{
  "num_hidden_layers": 10,
  "hidden_size": 448,
  "hidden_act": "squared_relu",
  "routed_scale": 1.0,
  "router_logit_norm": 1.5,
  "lr_router": 0.000247,
  "vocab_size": 8192,
  "max_seq_len": 2048,
  "dataset": "wikipedia_en"
}
Below are experts of layer 5 (counted from 0) of a mixture-of-experts language model. Rows are named router (the router's row for the expert), up (a neuron's input weights, with its number) and show model dimensions 192-255. Each number is 50 + 12 x the weight over its row's rms, rounded and kept within 0 to 99.
After each expert's rows: "gets" lists some tokens that make up at least twice as much of what it gets as of all text. This comes from a sample of Wikipedia text that the model never trained on. Tokens count by the router's weight.

# expert 1
router:69 52 49 51 44 46 29 34 33 22 40 38 47 66 43 49 32 49 46 45 47 62 47 39 48 52 26 65 29 48 65 67 53 17 62 77 54 34 47 56 47 60 64 65 27 40 40 38 58 30 60 43 42 72 47 77 58 59 53 34 47 54 51 81
up0:38 74 53 76 54 50 35 74 65 39 49 49 64 66 40 56 52 77 82 49 62 37 61 42 68 55 36 64 69 40 44 37 47 57 35 50 49 43 36 39 27 51 50 40 44 58 45 81 60 66 65 45 48 72 44 53 54 44 48 65 72 57 33 53
up1:44 19 41 58 52 41 54 47 53 59 45 61 48 61 53 69 65 43 59 38 34 48 80 57 61 42 53 50 63 53 59 42 53 63 38 46 62 51 63 54 56 38 71 44 36 55 45 70 65 64 43 38 50 41 53 60 59 50 72 52 27 45 38 53
up2:56 60 72 40 21 43 33 48 76 38 43 61 38 56 43 48 31 55 52 69 51 25 58 38 41 73 45 45 49 68 51 50 54 50 48 42 38 46 40 67 32 49 34 50 58 46 51 48 53 46 50 32 47 26 61 58 64 41 69 49 73 35 49 38
gets: " to", " was", " is", " as", " with", " by"

# expert 26
router:67 69 36 48 49 44 57 52 26 45 57 44 44 46 49 49 78 53 45 69 36 53 40 52 51 75 72 47 72 45 58 53 48 39 51 39 73 54 53 35 69 55 51 44 50 59 53 68 32 66 39 37 51 50 65 70 79 43 55 68 52 38 47 42
up0:50 66 48 37 48 36 43 48 37 42 62 39 49 39 25 69 78 57 62 66 53 53 44 50 61 45 72 52 59 34 46 49 35 54 53 59 48 25 40 44 51 54 55 38 57 41 61 68 63 51 43 59 37 54 30 70 40 39 25 49 60 45 41 38
up1:45 63 56 56 44 49 20 49 64 30 33 51 53 68 51 48 57 49 44 58 56 39 42 59 72 58 47 53 29 75 49 40 60 42 51 55 36 31 31 71 58 57 49 33 35 37 32 28 58 78 53 50 68 45 50 45 58 54 62 43 58 46 46 46
up2:35 39 49 53 49 41 71 42 41 47 56 50 65 68 34 54 64 70 64 43 53 48 54 62 32 54 45 67 64 42 30 45 77 49 43 41 55 38 53 59 46 51 56 44 73 64 63 43 50 40 41 76 53 61 43 50 51 40 40 57 41 49 41 71
gets: " It", " In", " not", " then", " He", " later"

# expert 5
router:54 67 62 63 47 51 54 28 44 64 51 60 59 54 60 45 43 61 72 47 64 59 57 57 55 61 51 44 66 56 50 46 55 40 65 34 54 33 45 37 47 63 44 28 41 59 63 65 43 62 54 45 42 53 63 42 58 73 59 51 36 58 54 46
up0:48 45 44 60 34 63 77 61 55 54 44 45 49 49 59 10 45 44 37 54 42 54 36 50 53 60 34 49 76 39 31 23 80 56 54 47 57 28 38 49 51 46 34 47 91 51 60 51 66 40 41 33 34 46 58 52 58 28 48 53 53 24 47 43
up1:16 25 64 57 46 42 55 38 60 40 60 52 64 70 45 52 50 50 37 54 41 54 65 42 77 63 63 31 49 57 47 49 51 54 50 57 27 61 57 67 33 69 44 50 54 51 60 53 48 56 59 37 41 49 40 39 54 57 44 38 40 63 51 55
up2:54 54 46 47 48 45 48 57 62 49 54 48 59 25 59 56 42 56 55 43 68 74 44 31 08 30 66 45 44 59 59 35 66 53 56 53 70 56 45 66 57 56 29 49 52 42 52 55 64 56 65 58 70 36 51 57 62 48 57 34 63 54 65 20
gets: "la", " South", "ga", "cre", "fa", "vo"

# expert 24
router:42 44 31 33 74 68 38 75 53 44 37 54 54 64 45 69 39 49 43 37 51 54 40 29 72 57 62 57 31 57 49 56 65 31 57 36 15 36 38 63 49 62 52 54 46 40 40 62 35 50 60 55 54 53 62 67 56 36 32 73 45 45 56 44
up0:69 67 57 45 46 46 63 64 47 64 64 49 32 52 68 45 57 61 35 52 63 70 41 34 46 44 15 54 28 55 51 51 57 55 43 49 66 51 31 45 66 49 55 53 58 61 45 50 55 44 48 51 42 66 65 50 39 54 63 55 78 47 29 55
up1:37 59 27 43 40 65 55 49 49 59 36 41 34 64 47 30 31 53 53 47 46 50 47 53 66 45 42 21 47 54 49 46 43 48 65 41 28 58 42 62 26 53 65 51 49 33 59 34 57 46 78 40 58 51 43 54 55 42 57 31 32 77 37 47
up2:58 56 46 60 47 56 64 71 56 43 48 56 50 44 56 60 38 38 50 14 51 58 41 38 34 33 64 56 50 56 53 27 40 53 64 52 48 82 62 39 59 42 53 59 45 68 52 46 47 62 59 58 57 31 36 72 49 44 68 52 68 44 45 44
gets: " he", " which", " it", " who", " but", " she"

# expert 10
router:63 68 48 62 61 42 35 55 32 51 49 66 25 76 58 48 51 25 75 44 48 68 55 36 26 41 34 54 43 48 39 43 71 43 64 56 22 51 63 66 30 78 65 53 53 46 52 57 56 34 62 36 50 48 61 56 53 51 52 50 38 60 29 49
up0:71 63 35 36 60 46 47 33 67 48 46 39 45 84 57 44 30 49 67 47 39 49 49 65 45 32 41 55 39 57 49 67 43 53 49 62 56 59 49 49 59 33 54 68 50 51 47 64 61 54 81 53 48 42 46 61 54 43 54 34 70 50 63 54
up1:53 49 55 43 47 41 57 60 46 66 46 52 52 40 48 58 46 64 45 46 53 66 44 52 55 24 43 70 38 70 57 51 43 38 48 51 48 49 39 49 52 42 43 54 53 55 20 42 47 51 30 31 47 53 67 36 42 47 43 64 49 56 32 56
up2:46 53 53 45 48 47 65 49 60 35 49 41 48 48 43 60 55 71 38 41 67 70 42 34 59 42 45 68 61 48 37 46 84 53 49 26 55 43 36 50 36 40 51 47 76 44 60 50 40 47 47 60 51 34 71 42 34 57 63 60 41 54 41 57
gets: " and", " from", " or", " by", " &", " for"

# expert 4
router:69 49 62 38 83 40 73 61 37 30 51 51 49 45 63 47 58 44 69 47 71 45 64 54 42 60 31 30 39 60 24 60 73 62 36 40 51 64 42 40 51 46 53 30 50 70 55 78 57 61 49 46 38 50 50 32 52 58 57 46 43 37 60 36
up0:60 57 47 55 60 46 50 40 30 32 40 59 46 52 36 53 48 52 52 55 41 53 70 49 52 35 57 54 54 55 41 47 45 54 56 54 13 42 47 18 52 55 44 51 39 56 44 56 47 40 46 54 77 52 51 66 43 57 63 40 50 42 28 31
up1:49 48 37 61 49 55 66 65 51 50 46 29 57 60 61 53 60 63 52 39 48 50 63 73 40 54 50 55 52 74 56 44 61 36 54 44 57 46 37 46 67 59 57 53 71 51 57 61 54 66 68 40 51 29 40 37 59 56 45 51 60 30 36 44
up2:58 76 46 59 41 38 24 58 31 49 57 66 52 53 59 60 44 47 60 85 53 33 59 33 72 58 40 62 44 35 33 54 55 57 56 47 40 51 38 48 40 51 46 31 34 57 39 51 74 50 46 54 51 65 76 63 53 41 50 56 52 41 28 62
gets: "\n", " that", "=", "|", " |", "The"

# expert 29
router:57 70 48 32 79 48 58 45 73 40 39 66 21 54 19 65 46 63 46 58 40 51 37 53 72 52 40 56 34 39 34 59 46 56 49 41 51 42 46 39 29 49 41 32 59 67 48 63 47 34 43 48 69 71 51 66 36 27 38 49 59 49 64 77
up0:46 49 29 38 47 55 53 65 44 56 50 55 46 44 37 38 45 57 50 51 41 47 44 43 23 61 57 39 33 40 28 56 56 51 53 46 56 61 57 21 57 34 39 54 38 49 60 46 52 28 55 50 58 53 61 44 72 45 47 40 37 47 42 66
up1:43 61 42 53 55 52 62 50 33 47 51 43 58 37 38 38 49 54 51 49 42 44 53 53 56 46 53 34 50 70 54 47 44 74 40 28 48 39 69 59 50 51 42 45 37 67 33 46 51 45 36 61 47 30 56 56 54 60 51 36 64 63 44 47
up2:57 51 56 52 50 58 47 72 46 44 51 99 40 64 58 47 34 40 56 47 49 51 54 64 47 53 51 46 79 34 70 54 43 70 50 67 37 64 51 58 43 65 48 55 54 37 59 61 55 53 64 51 56 52 38 50 50 46 55 33 26 59 40 50
gets: ":", ";", " –", " /", " —", ");"

# expert 11
router:49 80 56 30 40 55 58 55 62 52 72 49 47 29 37 45 54 44 51 30 51 37 74 48 74 46 64 45 72 65 53 47 51 72 53 53 30 62 50 49 44 51 61 47 42 33 31 60 55 27 52 49 70 59 44 52 42 51 60 46 55 44 43 61
up0:64 34 54 65 57 44 63 35 57 61 34 37 69 57 33 67 51 55 55 40 25 39 38 38 44 39 65 38 45 48 25 47 73 53 51 44 45 57 50 54 60 48 63 45 40 53 51 23 56 48 53 62 60 57 74 41 31 69 57 35 54 72 55 61
up1:34 30 59 56 65 62 45 65 46 30 43 59 65 66 55 54 50 57 59 46 38 60 41 37 38 47 41 50 55 46 54 53 58 41 51 36 65 29 54 49 42 34 68 56 63 45 39 41 49 65 32 40 85 55 24 33 34 48 52 49 36 67 48 44
up2:55 36 50 46 48 58 70 40 75 44 39 51 40 36 48 54 41 37 51 36 37 28 50 66 59 62 61 46 43 50 51 47 41 67 42 33 48 52 66 42 71 52 64 68 46 63 62 48 49 29 51 58 43 60 54 46 59 57 51 53 38 34 69 57
gets: "-", " ", "t", "th", "st", " |"

# expert 9
router:47 35 60 45 40 49 22 68 48 50 67 51 73 48 65 25 32 61 56 36 31 61 49 54 65 46 63 37 65 39 43 35 61 23 32 69 38 43 48 76 59 71 58 64 73 32 49 46 61 53 42 54 45 49 57 53 87 39 49 35 53 49 60 63
up0:48 47 46 46 37 42 49 60 63 42 56 57 59 31 53 36 40 53 11 33 37 60 37 57 42 39 47 36 35 56 49 49 38 45 56 50 36 38 47 52 46 53 46 58 49 31 57 55 38 55 57 27 40 55 65 50 51 56 57 78 74 57 56 39
up1:70 54 57 48 40 39 34 35 47 46 52 38 53 48 63 69 66 44 43 70 59 50 62 76 49 45 39 40 37 72 49 70 40 58 68 74 33 39 48 56 50 63 56 46 53 48 60 53 60 59 49 56 47 17 35 21 44 39 46 49 72 58 51 59
up2:59 51 42 63 39 38 53 45 47 49 52 36 18 40 75 62 46 43 44 36 67 55 38 49 84 40 67 46 60 38 52 45 61 49 44 64 26 42 41 43 55 63 35 52 39 51 53 43 46 57 30 55 45 46 58 35 57 41 60 45 57 53 42 51
gets: " re", "ol", "ur", "or", "pe", "ven"

# expert 44
router:57 54 86 49 25 67 45 41 41 49 40 66 60 44 60 45 45 54 54 75 29 48 49 48 52 47 26 43 44 29 33 52 54 56 60 45 68 48 42 42 46 56 34 53 59 34 51 49 34 65 61 56 40 63 73 63 70 46 40 67 57 51 54 40
up0:72 55 40 65 53 32 40 42 53 74 55 38 51 40 66 58 42 71 23 42 56 58 08 52 41 45 35 45 46 40 40 42 57 42 50 41 55 73 31 56 65 73 33 53 84 18 44 48 61 55 68 57 30 46 54 47 39 69 59 56 40 64 67 54
up1:37 64 45 47 60 34 59 37 61 49 38 51 91 48 59 53 23 44 53 59 55 39 57 39 25 62 55 30 55 58 37 54 36 35 69 39 38 53 62 71 51 47 65 75 36 45 33 47 29 60 61 56 54 45 59 33 58 50 28 58 40 49 42 76
up2:47 62 56 45 60 57 64 40 46 61 25 55 52 58 28 27 57 59 56 60 60 71 60 49 51 37 65 36 36 52 42 66 47 69 59 47 56 55 42 54 51 47 31 58 38 61 35 52 60 34 79 71 42 38 58 61 48 45 59 20 53 24 58 38
gets: "N", "S", "C", "B", "D", "M"

# expert 3
router:48 68 63 35 59 40 30 41 58 59 44 37 50 35 49 63 78 54 67 62 41 45 66 29 66 48 67 53 47 61 54 53 53 59 41 39 59 42 46 53 54 50 71 45 55 44 53 43 74 40 54 22 62 38 53 33 70 47 60 40 56 55 34 57
up0:39 52 62 52 53 43 31 79 55 51 36 70 63 66 68 48 46 55 62 58 41 45 41 30 59 64 51 36 46 52 37 55 53 38 51 51 62 31 51 63 48 52 66 57 33 21 41 36 40 35 64 47 81 65 55 49 65 45 70 47 68 64 42 49
up1:60 57 36 43 55 63 57 48 32 52 43 53 38 42 32 46 53 37 35 68 57 84 47 48 34 57 50 52 33 50 37 39 40 35 68 62 34 48 27 64 55 70 51 30 14 64 44 47 42 24 60 67 58 50 33 49 43 49 47 45 30 62 52 58
up2:43 30 47 59 34 61 60 72 30 84 58 54 51 48 70 56 52 50 60 30 42 57 46 53 40 49 41 45 46 48 48 21 54 60 60 45 51 57 54 42 59 62 57 54 68 70 63 49 39 42 38 35 26 53 48 48 48 45 76 54 59 20 42 33
gets: ".", "==", "\n", " The", ").", " =="

# expert 7
router:59 45 65 55 42 64 53 60 54 53 42 42 50 54 53 54 63 62 52 18 42 36 36 50 45 42 47 38 62 37 47 40 53 48 58 85 50 57 38 60 49 43 52 42 38 28 70 53 46 54 43 75 63 67 59 56 54 55 52 63 49 61 62 49
up0:48 46 65 35 46 51 59 61 27 44 57 76 36 60 69 36 46 55 43 54 52 44 54 47 40 41 59 66 52 49 43 31 49 45 44 47 63 41 59 46 79 36 37 29 51 63 58 61 35 58 30 59 46 59 66 51 59 49 55 53 57 51 43 62
up1:48 47 37 41 77 28 44 54 30 37 38 45 25 43 71 61 54 31 39 57 35 30 69 63 79 63 44 51 49 59 40 57 56 56 43 59 64 37 51 60 45 73 39 23 20 47 42 34 53 47 37 18 42 50 47 64 51 64 34 53 49 66 24 48
up2:67 87 59 29 30 36 54 36 54 63 31 40 60 42 52 33 46 59 56 48 38 53 48 43 53 40 52 40 37 25 37 54 50 61 37 48 55 73 34 62 45 36 62 71 53 37 52 59 64 45 50 52 49 48 69 74 49 42 54 41 56 48 48 52
gets: " ", " in", " a", " an", " con", " dis"